Below are experts of layer 3 (counted from 0) of a mixture-of-experts language model. Rows are named gate (a neuron's input weights, with its number), up (a neuron's input weights, with its number) and show model dimensions 0-127. Each number is 128 + 24 x the weight over its row's rms, rounded and kept within 0 to 255. Numbers have three digits each.
Before each expert's rows: "mostly gets" lists some tokens that are sent to it at least half of the time. This comes from a sample of Wikipedia text that the model never trained on.

# expert 0
mostly gets: " of", " and", ".", " with", " to", " for"
gate26:106110140086182136153118105129136121131142103119107105155132128136163143130081121100120121176150127103111128140116097111143128139161137120135140109133133143099165108164070084101115138089159159117177135103120133089134126109115126094116174112130131111094119108151099116118096134122085113163143103167106149090125146125111142129135107107130133138136148092188084189110101112098100112135121
up26:091096137164128111138125123120130121139137105126134156055133155137161168158103088138111129092119115104095111123090155167138139089120087156128129108079104086100131151117144140140095122091093169167127104147178118085095112108118129092123117146143096129160137160114109084118112120111146137158122136105135142149076120126116131165146081131100145139120144121136127138117125096104113115137157
gate27:133151118093146126097129103111090161155133126152116120182122167132154131126120163131199132094116109108128101092104118106136070148133163114142093148146155175115154140126135115128078157135122120172144115124119136112135097150105111138168095129097137129144160105132161119139133120120157150158118097119103111092142134140175114121128128151095126161150095137174128118157115130117079183122126
up27:103157149048136169149100102118117168116175127156132106098132142162141128103103195117065173143106122144135132155120073112102117141124150115138118192099131134107113147122106144145152125120117129104135113107147152144114148127145129114129139090123183152108135106133120123098130107130148103104200100125123145117116127117133116113136135128121119122126145101136106086101145129148120104092104
gate28:187151137146123166088141121141140113139125097164168124128150125130132133076125144134086117114116129138116116096086099075137093114089108117148061142127158122137102135130106132135104121116142111148162138111117145124116132122107153197141119137099133115137137156142162140122142099097158139129139107180094160119144140095127125109128172116157158159113145098088154116157120069123133124145105
up28:171087142102124136117106140148093127118084148132106091141118122132145158101104145109134132109118139132121155155159177131109150125105145111177143107101124116090159095137125124154077197123113134120106138147108111155114117132115103141062139097113179120141126131086143093088127134150130112190113110123136133145096110104129119124173091164150151160141152153117095118110115139154145142135128
gate29:102060095143110135176132123137114130124153154152150109174122112136163124149183180102118143107077095103132171147132097107110106117170107137157161138116117130132113143111135126118116158123185130152100130120107094123099078124111136140159126118139096111114161138130154171112125102144097131108135152152133109111145156131132105160160125141125122117066126164124120097118161118165123132124155
up29:126126140107124158113103092113110138145134117135090082174122133125125104108088118131118126145119116127086152117160104149147149142114116151157072213127121143129126129175142128112156133093109144162147137104143135077084139111103109169085153169143097135148122167100175121104103140119147130118144124141158108137126107123094129134103087107099163109114123131105134129133101087132113097147155
gate30:086154110094115133103122088132116096149123134112094117139090146187153089127140130150153154139152098138185099165105112102132155090150157155123119151142166137097155084142156154089092151116132130150105130116084138120135104146130132134106146138165124138125148126134119133079113149069088134108142117111165117111167095150127125089130142123120134142089114161126121168142119152116107104115153
up30:126154148126076083152115158096107116148128153124155142126133062154121144098127137135135168165141105110104147114117135105151150153126083122152100145145186140139152144168085137107126099122155144099104123129135100171121167146129144099085130140114097091090144117137121129085101127120102130173111121105104112137192120132128108122121160111126110125128166118120137143116115158097091120172140
gate31:136120168109159142128126103137118135112135143151094114133130124114127161183124090147126134138101138150116140136113171090109119100129149124136160159164158116120148117089112094133098156125109092139114129124155147142130135162130146156105149114131082147132132075156097164114123142106109154163116129184085102155129158119081068092133139160112161117078186117134153118112125124137112097103123
up31:089148100158121114141113141131115112135148128102126108141065135139141105066134119098148102166152120134131164135119080080155102162093137138116106116103099139146161161147099156140112113122127148137129098136079095147142124106131136097113124144145109115140126141127174142159110145145152105093142167089163149117120111164160155161144128089143126122157120130111075133164120143099100168161127
gate32:096132133148126143090133131120138128121163121099133110080129140145124119171095148107189090136152148135142118143158120124126090115125189162123121100119175131116143143128100099136113122136151121098098151158090140119112117088144070165154126089126136137147139109073118154125132106167156154108122128116127134135092168124133101094120146140108159175136161121145166112090102093098165129135135
up32:135190113144102082151092183131111134155142133127146090134116138101178149101149131114151110112109085128081134129128108157102116130138118112097103156121120151118124115159145140105170167131088131119133120103157120172117141121101167096130096147106120142162096086110159101094138150095120156120139132126098128140132108117142162139130103111149136071111119162164119109134154134157137098137080
gate33:140149187118132124140150123100151154158095097095083176102111174129134103130151129104105164158164098143157136153129138104091100086131137164162106141173121124164123126140143107120149128101130089179112146129141114139107092129122149131110093122136125112090167141110105144139142090165179163146121088121090126130116139099113117153104151105149122076142119121113130128145137144095113139125106
up33:127110111102093131139158145144158146122173129158116134133142099091185139112140151111103113138072142085076130123129084137159188158142084139082106099173120122168134120122104137165118137105121140121167130136107119086128114120131116137134112164154148124142135132106131109132127137098094111115109113178144142094123135152126135126092134109125129117147090178159143158104116090091107121151151
gate34:167170113102157081118150124107117154140121150162107150110113133165151102106124096103113120129069110158125104165069133167150100131113136164147126141139134169115107163108161123165102138116074142107075137140111124115115105135151131086143129121078123148121154103154135118098099134145115129115072125139083122115159141108137126130102120126129095132149135125150115163152161126122164105150104
up34:126139174168094172096114117118106124114132156131103108117144105144140148128139172157105141125119180161101135115181150082113097182145161148108154122103091149137133145144091172075114122124093109080131120173141126117127123139142118159082126150126115096153122099131113136145147120109136146118168150121122130179113154123150134114163109160112132124127179109106101120139113122094108118116147
gate35:141122113094134128171094103160098092136128146150103117113159158115134101125092183101213101133128113097119124124123137121145119101138146133118098157197097105172148102122162117104069123081129143133145120152120144103152138136149131150141164135151124130142102135126137083141142080097151100116130113116141084126113152128108133105097146135138114171131101145148118089144119133134131153136137
up35:153129140145180119136129158127153166113157147110141120134110145140106121139166123076086092140134125104117114126138128135109117154086165113144150069113134142150136132115076064139128115172142090102105144098126078113113121116112156139117094124113139114104136122144116140102142128189118103137097143134115173114102123114155131100182095158120152073136132151140132176122141107151137113137146
gate36:130073104093147146132108101148090116121157100149144139166132130104107123162130130150140135131096101147131193123191117111155100136158103119127149167145083140130174109107186128124098109105149137163145132089158120132120148130162131124136127116143148095116107133150087069108142151119128183144116102139106091115120111148121139150098140103146119125143126143134094125136128138099150142089166
up36:130165094152128114152142146147129069131105139101115096103110104132119110135104127076119114129121152121109115135121117149127093126142139075111095122087108099140101136120134119114135134120129133111098126143140129129101074124078159125161142139129073138074096108104134133140133079112118104108129101108139164097117167115103106156159125119133161134124132111164165119129088132187109192098115
gate37:129109151130121149142167157124142110135139168083122137071116144125116108109080133104147144138152179125130143112166153129150125097197110157136120112120148125127131155100121141104122071161149143157101143128135153144126154112093171134107134122128159121079128122137093104152083139134200121129130108088131126146140179123123085133127121157131149127125114103118114132088114172131140117094112
up37:124135125124142136156091169128125158126149146168107129116154069128137113115148116127121126130086134147142135143128118122148148115164135159117120124141079151088089163089150096142133182123106130131123114142120181070105119113131100153122131092102118157138168129113123180132182100131092145102139131119091117123128126114171146099118126152120110095135129149099139089091167122179163112136156
gate38:109124114146124133140076117102135147114080136136125143149118109168124186147106118092133092124132156144142098126107166155133173127122114134206133152099148121153121154134155126110164100154127112156135146125138119087139135147077119147114125117122125132165174105141148168084107141181123100091133151100137115128137140138135120151152095142085132091122157174115155114122116127150126099164100
up38:135102137139105096132073110093119142117146111141135128186125142153174174084103102120131127128148167082157123153132136158122150120154140125166139153126141132139125172122112159122171121069111128127131131176147130071136069144137148113112126120095081119124165141132140101125119156124130099108134140109156089124113117081123145139123135126126133113103155116103159106131137113163152085172137
gate39:108128111102147098137101124107133126118151090149157110113136078171177114094129097082093116136129127129111139144135149080127126159159126120099119130100123138106136133165158149149152071138129134125094145138130119110151102139099107110102107157172135125159112127118132187075136142152124129105129122148160158090160132147116131148135102126067160181120117146127089124122129135160121096129172
up39:199103138123078122135135092116147117116099198136130130107141124129154165139130132146087127107105137086117105096112173190142099118098114146124096126151174128128123114122117113108144126124089093104146116120165157151117153113134114152107123109116132096143161131119175158152135138134145105138121119120176098112103144130156140062093085106141111120152117105125131143113138146133152116143102
gate40:124101130080141207132141114147122142092122090156118144108117148129127133107128124166136129118154121150122105098116141057098075146136135133133164122146116125144161134136119136108100166115137167129142103156130125107133148155130110162146137071145139135073137116170133161117122155152159150132203129104103160131126120127130115161125137144172128120124121111153135143127150106081116161160118
up40:148156179101180163117094129135162144122122094131123128097092140126084128113137127132143117120182128119122135124184120108120112133162120122184142135139106152170146150117089120102127135115138145105159077146158104120154152147143104123104134079158124132110104155155122167125118132147165136114153170120159129163094121108147161139125158151168100093150155131094144155124156104127144112131090
gate41:138128112112112155107107136101148104137127145111127142118103125145124155143095151133069118116131158130129144143145131067090101105159099071095134102117148134118098155115123138092171136132137140132147127111135178116131128138093093116142170136137167136118136131187142156134073127115123168092172172117133080128133079144127094097109102149149152145108136144126133142138091135135113126129070
up41:144146140127120140135104094140148106128104122117152109127145129102127090137139122131146196119128147115149112158114139104166143103143139182137115125107133174075177103155150138143061161160164123110139163121154124175084105128144125154126137117126163140150084155126110113103121151107121135135118100152098135113170099108136108149133154140153137145124137130136179093152156140140159163154171
gate42:129095139144147137109125134114146107153111130146147117099149148127128161139133134111150132115102133090115138156127132149173090121145125151147105135127100121082117105122147122115095126132131099091136135102068123122136164141121148108095108142139148129148110168148108157140116129149107123096148161131204179111160127161113091192139079088116180147158116107085158136130098129099132157099140
up42:149093119123109145131094145121189129133090110113153090124077117087105134070150146125123157117178185122116157139111141106151114075155102117124147132117105125130145114156144109135165128154156148072143117095118128116124145122139157138094127145123141152125088144132107143116131164124089129152116128136100198176146099121158127101160137107102136128144140109155158121114148125128145122129166
gate43:136108109135135174106149155153145115135107098036155116141108177127130105121132102081147115165118121131109104183143133118067128132141122123115152139186129132126114150132123113161136130143148158145089129146127088144162128088145125117148123140152129088117132101136122119140153138129134121141121142171172119184079124133108116116127072165116105110119139150111134133120117162102121161131140
up43:160137131164109111137092113162105126102090088190099110086125137118119130125140121112121121117101135145099131138146163123162188175121148121140162155096160131083127126089128159144129137131107112140156163137115158120168126152091116115147104080129143191144123135112132141152080127091150143117112109117118098112136171120120087128107170144101120140112111076134115096132143115149135140139134
gate44:108163129125109179181116146145148141128124134101133116151126127125149163153133105117121152188134090142105143169127122138124153115134127188088126131162112136108132113123059078124081123140124170160094141122160110127125109154126146119124126102118121126122172128134085123180141123116158100157166146145113132140141128135145132137135187092163125083090098105113123135112136138141119140163151
up44:129178115125090150144142154132131148138109155100149153171116115131128051102150148149164110136116116112126141114131130079110178130153105117129158127149139153107119131137138154153174100141152129140118120123120149115079188125124135110153118176140169130114127124136140119151127170109103154116093117143149131160093073127170162089129132168151137151138109136153128168106150108138106140117092
gate45:142132155130084106176112108141119151148081168154104142141144119084146104112136175121107113088116119144148103194109116141105147139122157134143129155104141112132159130102121155124089142148161162118139134146087096122127160110123102139127121094161101159127141138149104089137130164168100107168094141173105164083134140126155106111138124139191133138154126118125103138134101123127112150164136
up45:134125091171133160110217132136111109113147110143096111138168133142104143139144115160142142154151142088102117086137129090157085157168104144130107147130119143121148109082099166122136129135074064147144103132168128124137110111134142131133143167083127108151129128151146144109115073110167105152143108144144109155130132134100130158140117090139135136142124155126148135142130084108143119104135
gate46:127120130078147081146117084136122138109132111124159120158135133185158142121153129147100136149131129108114145112132141109113153153133127104140100106116141168116170115111136152125103134065115128133152101108152075133112102099123198140115166125127151127112109064113123163118158117113078144088153159097084128109152144110117115132159140134098137140125139082121082121118154138121113148092124
up46:127124112075083148156105115125121129133132092100140176132110140118160113141125142167105118157121167090172108134067127079141129144136145170150078103107132135105142134166131147142116131120092134101127066129156128137098119147101132110148086098137125094125124092126153153107138121151109160139141116125122123100161134116138122123138157157144097080142147159109079132108151099109129111078135
gate47:110137114127129132160086109128109127135121138126152110109124124150115085103115067174110129133133153162146128100123128157149077105146168079090139095113128146135138114151088107129120144126152148140131144104163120159112120109097174127149141109148143106145160109140075155125136121114108150146156122106084152109099120103130097114148164113161095119099186175102097097156151104103108109117143
up47:110148128157122143147131116135119137096135122091114141157138103109118158155131096162069132183119140125164116152133139081107149128151157093101124139114114062145140164153113128120142140124145131148094155119134162145126121131130163107101123150135112109123191128126156164116106080151129122083094120132125133166087134161082137124127136113091112121082114132082107141092103157127088144146113
gate48:126114169129109120114124152074134144144122101183133160094116129106119140120114137136127116059108147138121156095101137172159142167114166134157111133111110115138145117155095144135151138093145089099067135115146163136178114117120126122111126117096147121110136141141087107097063135129139101113125107130097091113124132089103138152131095125166094145124077075125128132150130146126139123142114
up48:095108166107109130124124087136195129126124130170112094127126127107151083117102160113137111107120110118161157074138109108130180115151183144096114137110161144144145106120104138154067107167101146126147138136119130148159146103153095113144087094153121134150141124118105149122110089095125117148113113108150099070137138112131163103144155109119135130133159150127111144097101134146152085132117
gate49:124160082078132095105103131096108165158103164121137177112098154128107121115134153084104092125102144128127098139121133104145108131138125140144123140127166164118128181125138141125102173101110122144138152126122152089140139161160117131144194166146130150144134129156147120143129146090085135181121106083151113170132137134133126130148145171101115140154096130112104120167110163138121093119127
up49:156121119142112116154106165130163183097147118133092109130142124158126106157133086169157099159104094146138136122119116123145113123126116120092160120137107097125128100158107087124157126157113104095110067100139107113092141108103126128107128129134135131110102119129127108140137156115143102139155127142107116129120169098129119084118169103177184065087157112122153145094120127106109106172155
gate50:160124096119144166151129135170115145143105175140102129150127124112120082150110138128067136150126105100119100150124113125139115087108130093140110116134107113115122156153116102101119147086093110160158154112128105103114111102113116151127120122142136083138173121114149145122111092176158099141064078096126160114155145125096137147112116138132113136112092163169129164097094125124085146156136
up50:133131162156097178104138142142134122121090145124139180151145123082129136100104112125099119120120112113108107130119121101154153104101105149146111101145127130124090138141078176125183113096099142122161166127122120161084118137108141148115093125150183144135103125115099112166119086165158164104070103128126142158123116146098115139100103107120133118096119141145131173118143130086118128108168
gate51:129130149095133119133153128096162149140131174141093111191170165170118146160131174124122078141122100102103117168170126144144157110130132130113150110124135164103134134092161121106131151177097123091132145148129117123131116157138088126115169155118154090128132129120134140095103135130123154167133095144097143127125141070167125156104121138137154120135147165175149150124156134133129085116154
up51:115120145120118116123109127162105122140125110167114157105123063113130147116136103136113160093092135123128194127122148103127141123135113100151154125119114088155142131180112133161088112125110119108171094134134106107123141148132089077108110140137105092115155110109120151115125128124169167126170136099127142134143129217132121120152137141133129120133160144081154116122145125118155195133098
gate52:160096121130132122144162135125129159110086110038139161108153111117116138128106120172143142122118132089134128112107117107165101073110132166151109129098132077151099119122116119122155089103118120138108179092103098127159112144143121163133096110118129108101112137145128127139127121085177124133124069164116142134133137128169122123117119136114117119106088180125112157133105159122154109102144
up52:130133102119119148117101178125122113116100141092087098075118102121158135118153134126117147138102098109121104128151184099137122088144113111141160137141144107100082128103127139103157129116132085122165158126133127135178141092091100125156123084130115176101152145102102148158106074124128158137161107102114112136128137181154133151134111124123153169153094106120146119145109108155098163154131
gate53:123130137132101179123166111120081113159120106135125107152112135153090125178138100119112147177174126139146111115111144175132112109101170133119106134112140114112129100128109168132121130152130146094118138133127138110155160102109130132098122167062152131099081102126103156131155076114113157119107084114128190141135114126152130141130129110129131157113092145119177109096113157119107096159150
up53:112099136090113143157122122145123159101143105178149127146115114090156139111133136135118127134152103143079137122097102135115132142158119089127138108158096139146111114113104104057135104112119137066155178143136158105142072154101124163093108111126135115158135077115174124114127138144121121137129100153093139144185178157115141134118134123148125136173089154125123124113115098116158149127113
gate54:140136145210113084098114113094122129143128122134083105082125145122116112168136085138138155138149080182119169148139149139174152120120110129143135103119131124106157073105100142142123126147101152127112158138113149106135143136158139142158140088156108134135128115117094140150122160104117149139105146109101134092080111163085116144134145111103120118091138154149172123112135139138094171125116
up54:130152118109142179109149165134166145153158148136123129138139171151156118104136149126099114143171108147120127155134161120169109124142185125140113158135145125088161112148141103183117109071137146094097195151120161112136118153145130108153137093133165126129124109155121141105138146135151147127119113083130120157111147131159084180139076141104149132107115104139136130113115145100119100092123
gate55:146110130081146137132100161141103109143140151116121124144109141162095140140181186149085132121140095155173151142114145092128112114186131126176112163138109166134130123149120133095119120121112085154147161156118150131110100091106113130133165145116127129110106130094152124114119116103076114125160145182151136101131160119121156108097130149160095109116142118101151142083114178120108126147113
up55:100114127146121123100147084125155163111128133120086106120116114181116110109111109094162112160108155151125100125172131126120159108123074130131116075106133142126125123194149143124147162156150138061125116108124086148100145158105143118086157133120160121154106104135086148123103137125131117118133164096100110163106114089145117135165129109106150131170119117136146126128157109097111115079127
gate56:119096118135178137172151148166121121131111133160148139107162130107124147177128138078134131106119136154136147140137114156124139124132157119131115101141095063123135124121122107132108168144141145123137155153147135134137083083149109182186141102163123144131160135112117150143083128124116211126133136173170111143144143091144102164125117141109139136089158118147138106122115095159155127131123
up56:117137088122152123111107134143125164169129139188155155116123096195101138167133129109168135124142141130152111104142099063160100123117156135117119111141147129125089153114131143170126110099125179140173135156109196130111082132128112123141112131152132108108155130103111114118118147126122109148133134125154120105117160145136100132136120113077123160121114101106136074158115131141087146132169
gate57:149129125125105156081130117097098122204148135127112152115140133132133087141142094117148100138145123142143105154149138085091117120179110124123124111119121166115123179141116129088092155175078152148109126093151121120094126116133114143106098114138175123131120126104104147096135163118092150110107114138093162153126112136139104102128138140107163095144178168116120093128154154152120107165150
up57:095091129126099120115102138127167110172138123126186185127104170188157112135139108124137109163145121115122132087112126099121138123113126098163118135125136100139181111118125150168137114091137157142154138133132159177155130142123111063121111154115123131076141129111127068121107170098152110147120121103118157161137139115165143128085147120142138122110119126151105158135140132115098136135090
gate58:109196124118161107113108130112181163151113140104100159152122129146126109125149112165114161115169144121112115120136142109116112103104113124172141111164122127157143132113106136116164105130162122139132140133120138142142162111149087141128148097096131087085143156152118150141075121112159189127134107094137098169113149130125162105140135187146130159124134141086156122133107177108154122151097
up58:153114109155135130163107137122057127126140128124175115129151119076105075120150101139143140165093126133130171118127144155147117113132080110116114121130122125132089097136127113159115151145142087080137098116150168153096111144122155118111088123134115116104140130141118152158168089129148111118128087141124158164146128158143104160136109127155107128108149125153054097103117110164152150128151
gate59:140131093167137113130101096149146146122140127131138103166101087131113138143126125158118129145133109125084168142156145125075125091104159127128132094113154142138111130125137115136104143129098105139156100089121109129167128163127137124107124167103162103137121151154075089123125073110171121159147134128141185106148145155175176125105162101088145133132153162097154108109141155096121108115161
up59:127145166150114154138092081147184162114104118125111139144134109114105154116116115108079145120144107133097138094154094118129108157135149131136135130098137124077140135154152118157138072099142135171147107119086141115122116150123103123138130068118149101130133114103098173176149137127154117108159147139136181123154131154141139167151124081150164173121117126093157150111123122140104121093107
gate60:101116138113114153114096132160159118136102148089115119170144118115111120113163162144111130145150120145141133118130166145145173137103133078136099125140118114134144105148125095097137199146166123182102148156112070144136136149115162129086137152119144110103115099113126119110121141107131181122128150152140190118119105159130116108158173101135132077090131126166110162099131125121131134155151
up60:124128182111100146074083124174143130134110108104120115129151137113158135162143099128145141122122080100136111161122115120130151136120134107156114142123132088115161132157114147132135151145133123177126118132123098130112134137088099200110144146139139117087124120107153144189153155145154127141095148134096144108135122144129136133119127167130131151113216085165148142167105088137126139140138
gate61:141092097125145135113118145136086112157128162119096126142112136076110142111169137112141087089161133174122120103151118123141120169150120142118114119086119122156130160117110123115157147164099110107096136110164116180089135142130161125105111152171122098132120132173138158173143134143110119120136178149155182121136129087127095157155113114108090130135134099101167120148125126112114080150101
up61:140150121092137141104110116121129129109144124110145120126127105136144156130119126147108185124125142062097132157103121115158102071114147128173140170146153164097164111126136157102137108092132137153148119141129187070120145135124146137140164115128135126092099132094119107095112139109131155150142122110092095083132097131151151086135136146154144155177085128151113146107156177128113099136127
gate62:135148153154125110105165164159139154171157144119105116149145114145115172135118121094116159174117119133136117142096113122139140073089106142132164138101108100118139129090138094127125164114137084160115136100111182128137160122165102134139138123129128124160100150115141156126117099106126123160136158151168115127140120131116085110082177130175090117113165133084173122116126164127153112122095
up62:166108145137124117120167117128118143115113100120106088138104127133168082122104136134125166109166134063116159132122126085106131136128161129113173141121072131160094105114107124107131125107099133117153107109162100127080108118104165155171102150149074150119111116136089129113127160124109135123133122097111136164107126101140095129147125143130170120122142114149090090089099165148089147138158
gate63:097133073098129154146136094130118149091129123138175159131136130148145113113080102108113141096118044129095162084155102120125117159097111129091136114077132122129134114138108088113131144135114158121128145140153102130129121172130133126109103178140156153141105112164143134111126143132091159176086149125163113141162130121144119131115117189171118103118125142152139113098149110116121132102121
up63:124157120101132116095085100119118157162126103133140154145125136147116106129109134126109166124142146116127131130081082112117113177143126118109155136084146199125064119180126123120150122147136116118138102106169120097153123151131079106152126147133144141109136087099108101104124125112141140112147165154141128121081138101110147128087098130117159180116108099145125105104141170137117068123127
gate64:155116131153103106091162159132123147137106111143144112169161138098134140118123117108098156114143139128141138155137110122112156120173092148186155119121143139095131150126124124096148149120186128097149109137129087113146131117138137152180142204168145141122177110102110123134114114103126156118131170138154108142101129140129135102139119161189144123144127125152138122115138132198117099179135
up64:103091138113129131111146111149091162124073161143142145160119081138129123157176139133149123141141165117135137123142126117165100126135136095133142127122116149113160144175130125124188118164106129104118112123096130097124109145128121155141137186151137146143113098110140139128132106129144101125147094116147112101173124116117086112106156149085126123087113187143104082094095105156135090085158
gate65:110115130093170147126165141123109102158103103109099097137108124096127148112139099076106157147131128112132144089100103129093069119115104092150140107142151163136134145121116086093103118144122128157118127077126130126147125145094106125112112113101124117092135090121128110162133152101154126152124150124080082101120129136096134112108196144094136141123125135107144166138126113168160120137063
up65:127087123151110150089144118144148108157103089119101114157093166074115130132101133091184135133109129072096088102133094142140093169164131146142130120146118153098178141181132091112114151087154142119135119115125154119141133134085122121141110125126127134102137095126141144126125152152160126099102110132087099143178142137106118118100160180136103150132131132118114124155132111149153161117101
gate66:130129127130152109106142134152136106143127133152149083116090172094113092072113115148117133165157125128118106108105132183127165150084133155136117087155123155089152120149087126109138124107122126121128135094148152117143099122138165156109110139133139112131127115128117127094093133112142135111168109127145165171121104080114135135065139100105116101083126141114107134108128154114105115171200
up66:121111147160097154155104142115139123107122204127183151126126138069118162114122071128102087146115132112067167135106110148131137110132171152144120144124125133106103134075156103121107109179123137133104144110119082136131093107165132142157111187130161129123131139133129126098119131128102130134112148121097138117162112105157080117131136128162139119112117138106158146124148121128139177117146
gate67:141142123135115123141103090185132102176158126121092124121127129167139110178088110122105117108152110135159113126113102133147164177147096175140124146085085120095111095165154138100142176129118128117151080129136105130117114113061129118067135146146147074132117114157088125144113137145110146147081122133108144106131116118108153128154112129135143134092120114114155107104123103109134140120115
up67:138145102149122112097164117137096127184163112122105163138152146138126112131116133120097135125139167140129124105168158139127130119104124152112137177100114159124114061131103126156153152125154107066153160106123127159098147128133120128128147081150148118090131161157102121101132098111111156127109141149122185132141123163168170175122122132139131148077119142096140136095164108102105154147121
gate68:101110109143133141129144123128133155142124153078159124161180152145103136109170159151137154099151117145131090126129121087095154135119125104085097141121150125151170126086126155131112144174079122138136133161163087143124117118113116153139137110152113131150157150158072121122149109142110118105095111125144106103145098096141143138099171140107153086109128117076164136166130082113142126165140
up68:141139129148167116089172127097115096153103084137167121109098087103148140119188133078171159116147101159128134162104109090145110147112109122108139103088125156124124128118116129093084157149103115103105128129119104108108127123152105139135065138109153115133107097171160118134131137132139101110160151132065146090138127136141143165099105111124125115131109121159113127111165139096119124145153
gate69:130115109137181150149146108102090109073126142085110136130128140127149148136120130120146141150152138096164113128131105095097084134114112060119137124155159111108116106161125087140092156119144110159138097158080127098077109152155123172102153091157118152121118163169141115142141142107132117138153162108145124093093101102153121122154164147125116111108131118132138129146148103146169136097155
up69:106117084090140151210171133139138096123087139114118123130155125103154120096103154085124117112126100143124157116134134151106087095122103129155145138133171118149091096146121114107112148145137157130112134131148164117184153147129143122150109116123157128148124112113109147080179154144133139144127164070123078112136121161101086156107144110106123122116120135132120104104146120102092154127094
gate70:115143124084100104132135145134143144117162143144139148142111126124103176154148067146109156138118105177160146155178143168084108121109119133124109097133107121138138161099128125155129114111166150177125140098162146116084160104150138115138163112136048127129136178133097133133119113158136114135109109097149102083138090129136119083118158120142119134090125141134153139108125141123153146163124
up70:164135084097109113119108126174105169101164124176118172144105100116148168120121153125118126190130072140115127114124116128113144126125098123129129129156148100122126117109131171134162099155153158124114124113149134156142129130133158135125112146084097099084145173162088147129133087118111148140090125120109108072087111185127125095115147148145147149119125136118138142123140169104110145150107
gate71:121140112069129147085094145107143128110168162190152120134161127098117145140118127104122144135134099108167159123103134147111107114131142115095098129118128136091118125110141083143081123157127138118154113124132159164123138126136120142133112065111145113156129112145158095137127097132139108161108162171098135118148188121087132102120092155142150185115137092146100085133142119147125163108116
up71:108083133137109112111167132116153112132090123161124119156123106120118142122111120123119097145109174139154094132140143132137149112145154134132143099090126148111096134172109100161140089140107133137132112105162138106147108116151107124107156162153105137170190159115129147121139127135105109042171122122109144178135099132128159132134153110077120092145097143173149133139145136109151077147103
gate72:131134158108114126157138084132130158106158162117141155137117175124094120159134177170159127108135100115074114143119090114141136121111159117105117119122161133128122131132116150126090130069130143133141113136139068142117137121124122158169093128138170104167141131186129104123131099086142169159152130166097132151178108100138116146105116107112122152155103159107148091094115115100131120113150
up72:151131125124111151141160139134120143140139106120108147117186120171138152132144119139144092131144164103161135116136105115123091109083146159139113154132115141169128087106120153164144122142108151067094096169103162098123101153155104123130121105125122112087149107119173129072119157115154116167093094105118118130113124161096118112168125116170131138167158122168103092129113118163134114113105
gate73:100100156138140102145149118120113058115159132112120111133144133110151124116147149144177125115091162136140148147140131113123103135078144134125097125093109132134136163126164136137133148119154113136170127114105128138162128174128143104093162143118153095114152165115146105136141118132135143128117140118064136148132156167124152192114120113205179137150162114156153123130115149104096152120169
up73:114149138131186115061136155144143137117161135111138080086153214115117115141093108134139145107108116149128104138145157127136110109107104153095121168153151111131100086146139093112107101106123122124113128102102166148095119098174146134139127132167115115108125116111157102131123159120119109102100104132100123160112145127107132159104153092125131159133138143140100153115152185094134140118102
gate74:115158115124130149159096131129155160171111125131127121152159111171131122139123126158095154175139156148137118139144146088123134154075154100128114139189139150127108110108140114144140158139158127152171142122112147139087137172185119115107191152169093151139157154113125127134120095155121101130129108136127144137097152113135133142110103123141152127105137133149082163082138122158087170148150
up74:192131177120131103092144138075147095090138120085134140143127125161148165089103135166134149095145134091076121137105149073133121110122105130134158146132126099126128128169127112116099124079156126118138130115094120111140138109139124133142163129104148128118099100162141106128166150095136110168117140090122124156157135166148094081160138119106096152145159141103147142136088127154126104119132
gate75:127099161108135181087113115108145111106119129114088093147103132149127145119114115100081123145114106142168160134096070133079118118125148107135155189158148137136087129156140138170141128135114100127131125086145108132160102106128099113104139106107139142117148119164122103115118189153122112151104129118158132102150127149111148163082120129102125117126143152125112128155141100136148132148049
up75:125136129141083113137157133130133092165123132107151149110120190136143157108099098101135084135060092149122161082105139135102129130129138141159137143159140159171112127137154088167124133138135114145088144125159144163176109086120120094111135090110115134118138105149108134115144171140154128163100151098140101121154115132129134133097132114114110103165168164084122124157118111122111120158092
gate76:113158098159139096124158146075112165146113086190115100123118132115143124085152125115142098146114131160125113158149206116131098086142151095142128129131129186121145104111153133126142109150125141138134127134087136128115103133142134131108133162148081134160164095126142132157121111155092149120093101140133154105154119135122087144121100128067144113129141143112119163157111146130161132132168
up76:092110155118109114195100116123153138092126130126128132117142126166124135124173178132128125152137128136117127098143154129126146141169085139137132144145128150147140097184166120144133165090137147152126129129096068085126128102145187118137123097163145114140127128110114168143129127094133111173144142134123087134137110116121144066180123172117154120136088121120127117174132140115107134138089
gate77:153093135129158122122148160141171086144179127093177114120113151170148130132115152085121094116125116120131115145101123158095126146131155108122118082132142121109127122097166113117167158100124147101118180161082084106137140121116106127114141147111117097121149154143133103140134114119109097152152159158147143071133087114149089135126093157168129119162120146111121075117125094150127128095131
up77:107156112138118105139125143139105071170158104138089108097169115129170124131123150149157111101086118103190156110067157150123122106141133159084137138169113106112140150129132124150095138125125142159116133154153145150097154118136133104099168149119150154145099117128105102166115136124140144103118156146149143135136143119096116102079127092136117163107150096128091122117113151099087091157129
gate78:101137119118173104154116142111135170160114143127124135173125145152165108086167139158158138157133104118119116160085132085154129085117179107098136124131136122143121124109118095101132154127131141107101136174135129128090124147124143109119129130148146081120162167114144117102153089130143154073127123104106146117120143158148114120122187088148118131177132131155106117140108153074132179124146
up78:118155094126152128100135144101131182127135125127096176127123153125155089094163141156116141163130088147132137149108149137158162125118177112154170119117135119149136117101105121139115145099126143118104174137143143105083144153139152145139113122170084065132192112133138199129139106132100111128137132128142150141143102137120137126070163125161143137141129157136127107136114154131129119093170
gate79:145135130155161106124090138107180196145107113100116102120154154102134139129115092122131132176108120092161120146139140122058135116135128141157126173180117138157083109120149121157112127137092112136148166122122137103117090141134134126145149128153135114104124139148130111122071179106107141141163117094141086135113117116104142178105107116109141164154159161109123120128097137152155108115107
up79:154129136176111161122150140122158125126154126134108092112089092075128114113132123113140130107136118104124143133105137118158171150166096140088133113077136096146141118151150134145133137100141144131107125127089049169136154112144125111128101099185166130120148116123140137110151120125085151180126133160110170122188127116155120127110137147072161099112129101137139121146132127123171130110125